{"experts_per_token": 3, "d_expert": 128, "d_shared_expert": 128, "moe_layers": [0, 1, 2, 3, 4, 5, 6, 7, 8, 9], "routed_scale": 1.0, "norm": "rmsnorm", "steps": 4029, "dataset": "wikipedia_en"}
Below are experts of layer 3 (counted from 0) of a mixture-of-experts language model. Rows are named router (the router's row for the expert) and show model dimensions 0-127. Each number is 500 + 25 x the weight over its row's rms, rounded and kept within 0 to 999. Numbers have three digits each.
After each expert's rows: a language model's description of what the expert responds to. This comes from a sample of Wikipedia text that the model never trained on.

# expert 53
router:473474485456493502520502557480504519492500444500488471511497459460529450501495473485497495461547511529492501501505507469495530491514493481507511512497519533532465484495520498475476490484468510511514501504503505490517516507488467518523521501513513555521508541485450558503548521489532506484489504484517462498483530548501534475490512512468581495498495501507492450541478533538478494508518
What it handles: Numbers with units

# expert 18
router:511493456516515479504522491489494512479493514501513533473464511493499499496514511467439502514489481462499519490485489519533512556465533471499472490525509481491465492455523495515490473504459490484555504544500516491507500447469538483506485535494473481478491513522489526504503492489524503468485475521516445496517518441535462523567536490473486489484473521471481480461474511462517544512501
What it handles: Ages, offices, dates

# expert 50
router:483536435514510538506534483497515510485477505498487529538497490466461458475505509456499529497521534546513560500494520499526470550489533509503479492524528539503522519489491495451497491493459494494483527544502462455522509498518497516503488454496503509482483491523491482500499481473455478600486477478498466517460525467516503498510511470457516462480489466513468484515495488532507488523492
What it handles: Spaces before numbers

# expert 27
router:486487516509499477495478481478515495486497451513472483502540495556522516489508491490501504484457518470495506504512492490522555450468520513520476495497500436545513533492528458499462487515497499510528505537460528546502508479507472510498496495507487514506505484472545505501519525462473545524490504524492477483464447494499471523521522458495461501501499453473515543519522501523468485488528
What it handles: Word-start stems, history

# expert 38
router:487489472525490504514497519476508545498473565550498485542512510528486517528487504554515482479493499503521488457505533516519496532509518522526472506487504476506509501469513500435482508467464484499483519535536463533529512486504490496464485524439495497478495489523494487504482540520547484462484501490483455520518521536519477542517527517447572503555510553484493472490546527486511486498504
What it handles: Sports stat separators

# expert 58
router:532516461492492504519429513439505495508534477489516499498458497557479526509468524537510508520525484469520493464517472490535537482481532491484524561478515484508478513484528428473499462485493550494532498487471509496485469496449500504468499528528534493509498496502511513468521481540510528498510539533505559460506550516481468535492489520544512491467485493512510478489506499467501547490480
What it handles: Prepositions after verbs

# expert 2
router:537512475502500496472539469499519522484527515452477497485494466585523518482544499469522508458511505506510518526487501482518491511506489498448511498532478473520529498483473469526499495494540490501482475510505527537458510483492494484480498507529465478496511500514522481463499523460479475517462500531516514487508502453503500474513472510507484516479498515476507572514496492454481496475544
What it handles: Institutional word endings

# expert 35
router:523494543525507520510534492514465527518551479498490561482432522489477492488491453528458505499513502436528500536499512508508516525529509476506512477533495472509475495521494502520527535508526503553508463464499510505491519476509506510460529487538485459547503547493504514566539509523485512480484492564508499492529495497501450469496505498515501528512510467549492527487450491472502484512511
What it handles: Place and personal names

# expert 33
router:467511517495541500509512496517480534517527470557488524528494480480474567547497453555506500525443500483515432495472489471489553491534459489483487508540510444482496466512459493526525492536487535478518517489451468534511495484521463514508502538518489480501500505441522519496484490481518505490508490551483544512487498493478478521506499457491528502520504507487523450494477519530513495492470
What it handles: Place and personal names

# expert 47
router:498506487496478499511511552530468505483511459516456511460482494517519450497450481522529504520511482506511525526533495493484520504500473494496478450497552501515470509535463487499488481513465470518506468529508493489521477517533489461442469471515484461491499500496481516521483551522504524493505514471493510497489541490502461529475522528474489473456501482459490521536514454444524531494512
What it handles: Digits of dates and years

# expert 59
router:504492471498514528470508526497486542534488528532477502523497536505480522507480472469525479492503514539523482447492498529493547510465506485495499514499533526476492535527458511509536501506493524506511514504463477492525495475499468471447514527456486498510511518480496496506489474500508475440491482541475467474540498513478506517480519512517522538460488488474518524478502552521530527494498
What it handles: Hyphens and letter fragments

# expert 6
router:469510485510507443520467449536494504480501516466525504518507472542495519485482544446497485499474466517503529522475517479534525514495508460521498469496497512479519472473528527502505501535570502481467517523475490537505495497499533507544483554487453550517504480478481498489488462513468507532514525485556535493485462527523436442502484520477481533515540502517491477508503523489513454473499
What it handles: Non-English name fragments

# expert 29
router:526512551470502502526520485499533500527503499499532491471516488521509463469496506522474494517496518497475490508499506553491462510486536487488505484479518488481496479502545527446535491497487449450483545494468459465511538483493512441492448489511492498485487526496474466489474499504488481460495519477520509499517498481469484536494476487454500492468529488482468508512514505479508513546496
What it handles: Relative which and table headers

# expert 45
router:476434554525509535461526505523502487504479549485469493488457535512524521483503523493523520503518432523519443503521532495503493503509491538517498509506488564463497494500454521491525498465547513500453503492494528510491489493522465480445481476526509520524495467497461525499519493501508456522475509439469471491490514555541532491484498507532475468468468542487504521530471466486460503490505
What it handles: Past verbs, releases

# expert 13
router:482517504459472490498485507514499492489519493460503523509501472504532494495505516467468485469522512547472516495493498477491552468526491487519537539478465501504491464488539498518466483519495502499469552489532544493486515468429513535533533489496509497496501493495470526504487496485471453476468509463531510498446483524484490448495488530506504468513512507545485521513464457509489484515511
What it handles: Abstract technical nouns

# expert 62
router:527492470503513518479458525548513518492472480472517487480547498476486520573498459520536486488483471517464495519490531479480502512480511538478490514501509457527512529552498515569496479497469491535485462483512504473494499516494497500489490480497518480518512501497482513497459533527505465508446452521541509562507501488510535467476502473539502494487481487519552476510491505507488507494455
What it handles: Mid-word name fragments

# expert 3
router:459444513509495479485492461471473528500521548532462461505479542481506523486529491507491515506465518456544443527479506494517537509503492469527522435505499479464504496482439503496482491547552534513496519505495495508471522489496480511465499460470505491527510502504504475467511474503541465522487488518457457480532469519520504499483476500525455501513443493456504489476468505465503498517497
What it handles: Title and name starts

# expert 19
router:467531537453484498489501502505467480535531509473466510511512486472493523510475517497487533514525531515485539497531475480502476504477489506540477549468524487523538479496508485496538484513482508448483537480513541488496499512457488533495460482473493478456494502506535481490473514505433483532530496464539524526457512525512486492489505463499524475532534539526490536510501466519530508519453
What it handles: Codes before numbers

# expert 41
router:480516449454531507535493463494518490499525437480485506475531517493517493483496501491507512511467509498513471483497498513477547512482476473517499513515471452485526488519495492517474447527489516534522490523474507483498494523454463496495519469478533458521494533519467528473461493487495467552551526485519547464480528459493487484480490501506494506465564482497495452489542471503534508504505
What it handles: Name starts in biographical lists

# expert 1
router:507484515500490523511477537509462504503543510475507526526526468546508457490536464542480481491490518492473496506504533476484515470528515508480538548531497480460512486484454517488499487463506480505506434487474535558484516462501481551502564485488495491520512509521504513538469489516491484518471509527470505475530462481500469444502504481521471534540511504515501502498474461487461521464501
What it handles: Institution and group nouns

# expert 37
router:474486496527521488530481488517532481519441510516502484520464509509477493527508524506543514523464483480480475498510483534489466497529486514511443478536511518496519509519507525488516486448504489508505454503495483546509477510509502525510490514508434547492485483487477530523476505486510575529516486511521473513491517471537486513519473520492516509516539503491526480484496514463483543465537
What it handles: Biography career verbs

# expert 56
router:471494530507470538508507521484483501540499527486490532455512476451512507518505471492503491520488520497525534457482478534512534499511535497522502485511480484489472501504509528461519537495445475511517514481538469490530500522490486478518500520447557521499494513479501518518488522520532480479532513565498497531511481509486452563518502514479545506504498508477490456451503535489514483504491
What it handles: Census and climate figures

# expert 61
router:505515474484516506505550488523512496465555518473542481485498485479517477504487508429468468442512497492558520504500427489479519522490479478481490494509504502493513513471525444483549511526477521550493514517498503511494496545480539503469501514504483500478491541482510487516568475479499450501515510478454503491499530522493480487487483473556464497451470557487459514471511529508522506511547
What it handles: Ordinals and word fragments

# expert 40
router:539519513530504465534498532530521552495512480461514516489500505492486474505499524538491478500483497500502507526534509526485484480521507507477505461523480501479555472537508544492529530522495475546460434502481466537476525484501504519526531448523469525487529560476523464508489514554464498521509481518530528522502492500484530532497460457466488535529526490548505478501465514496496484476506
What it handles: Surname endings

# expert 8
router:493512482519482479517537483468515492542463543531517492521536489442497535511546532535469507514491519501498517468512515534553491490532474489513514510464498524487532526560559521506471512496500521518485501475474511508518492492490529532559506495474495470484494492522508501486527533513511514528520492539494498525501475473497502505519498453455484493536480475477510459474495537555497477547486
What it handles: Name starts, sports tables

# expert 63
router:544544517477467441466515496506515482538482504512527513493498473489504549521523499486496505535486486512486545527504508479534487487499457510471490506497476523549497508496478483501533540431501462462506453532499481478521500487501548519547473516473474492473485470486528495487496480511541488546533537527451510516525495480488489519487531497510511512474551469544496533513517512475480523498476
What it handles: Table cell separators

# expert 49
router:551511491525512482494514437484501506502485499469501546446516503463495503489479536516520514528512513501488509546496501497489531533496461464489493511513492460518481483478505508493458462493514515498525514524529512481492497479496510480462537532567540494477487465529514500533525488512481532483535548503467463469533494469505509475518482522538481506495448517532522511455511503532508463545480
What it handles: Countries and line ends

# expert 14
router:487486467503506540471508495507545461498486518505535502526503509464484450520510460472537519472468468466524507478492522530498481513526521533512478499485539482498460502513505498469495480519513535501531498485497518470474537505527478489546509508504526484516491482509450515552538499530506507512528494466521532479508542504477458542483534489509482460441456513507461479525520465522490497501490
What it handles: Quantifiers and passive verbs

# expert 24
router:525520486512482542430481488481521472534485503528550531496510480492518556474502475466497468490506497519476504502461484499496464437518570512508516522484513470535489476509514540501490513503478506458512540485510541474522509526491502496533484472531512491542487498481463521492527480462468519530509538446506505533505503536541539515510499507527471476467517510521527504510526502527528501478507
What it handles: Pronouns and function words

# expert 55
router:505489531470471528489467475502519494515492497463455475485465530498512547493479485486519522528450496472472504478520477456508524506520507487544515480551529488475550527475486489524498494503519509486521515479504479500482489534446445450451498478518487502506485485505477505512477523482552485508476491514477491462521486492495535470521489513499521471476499464472498528498481468490523499536505
What it handles: Months and time nouns

# expert 15
router:497472536489528443504495502465484535531499585517528519555505506508494505562528476488484489485514492483493521478505513520512501507505519536478499506481469501519521547530516525484517510477502507515489472525539483499519511497477498486521520542464468507470498519552537520467507497492545514478493521507485436508507481479516507491507512453504535490504521507451556474461516510508470510529529
What it handles: Sports standings vocabulary

# expert 22
router:500515498459531485480476475469520483455481422491497499527552484451501485497514476490472440475504509541502511533520516455457503503506459461476488510503474508468484471503510504517469499527476474543493511498489546476504508483466484499569516466484529485511501521487482522502479511503508482472528534506534513469466495521485542476489502535494497547480519475495456516533524519485514501500519
What it handles: Scientific name pieces

# expert 48
router:471506496502513517543536523493468539527469480502511507502492453498451493535466513572480523465486513494532495460512456500476501478515505507476452444495481505471490534523486487501501513516487469496518485493478528496451483495557526477474485454507466494479491562474490505534503497505525525455526487505511522519521517484486522548512517491501486499516504475478453476510534493497517472536481
What it handles: Vote digits and surnames

# expert 12
router:469529494514512539505531496514452512499496531504490464487470464495487483513485474505497494491505459546477481552501479475501473532481483559486483480508519498495483526522445482513553482484543506475472506500497512520494493541514451485458508466494491489545504497525544519482454483508469523489459481477484533510523452532524505497505464475519499474499494480486515516488536458545505503476495
What it handles: Space before numbers

# expert 0
router:545502506512468498531453486551499482464507454497516472465518539549488492530491533528508536496494519516483523515527480471483478481477464527449464489529495511518525521524495452537496505446498486460530496457535484482530532443514511508523479475532488516527494470481508478472494528500502502520509533502509534498506472500524500481481538483502491499487544523483500523544486473514485454486486
What it handles: Closing brackets and cells

# expert 31
router:480515481492508532524547498504482539486472511510457461483533481508503516456524509462508498521533510510493494446479514512516442477500480509533515538497483528519511542478528497456458508506490505510514463467491489452526487513513523528518529526475502526486490439539509490504483529489506524466527496513506492486507496450498468541494489485497518467483514500506520476501479517485470525522496
What it handles: Lists and table structure

# expert 60
router:518490515517505514483528464497494491524495521504454500482457509487541507529477523512459501512478499490494468490495496475496472524447491534482456499521509472490466536493509469459475487460472468455506523492476501520534504496527522508492480517499494494477487458521497480485470471514452508481504525530534476461552544488522497511518496544532508513509508518494472466459503485454463496504541
What it handles: Naming and placement verbs

# expert 25
router:492539546512481448531485498516505513519483486518480501492531496545536482456495521485551489537481493456497525521497482507511526484487545465478458503501514498492506524502475513492536520522507515510497525524485477526506506517473476518543505463483472508470509496490508465496492523478466525507554497494525514504501480468489532491519460448491465532534488501462466531471497511525518474454507
What it handles: Arabic and Asian names

# expert 54
router:517494483529527521507452515494486490524512535487537511509446552476459534473485528518502499492500477480519506518504555527485489525518520494473518473487518508537504513509490462507515492472517513495479502494528477475533455501503527496488477516506500505535501508507516519511565469484502535440516489499506459495510520527463512505531521543478528515476474479541533557485447519548493504543463
What it handles: Prepositions after verbs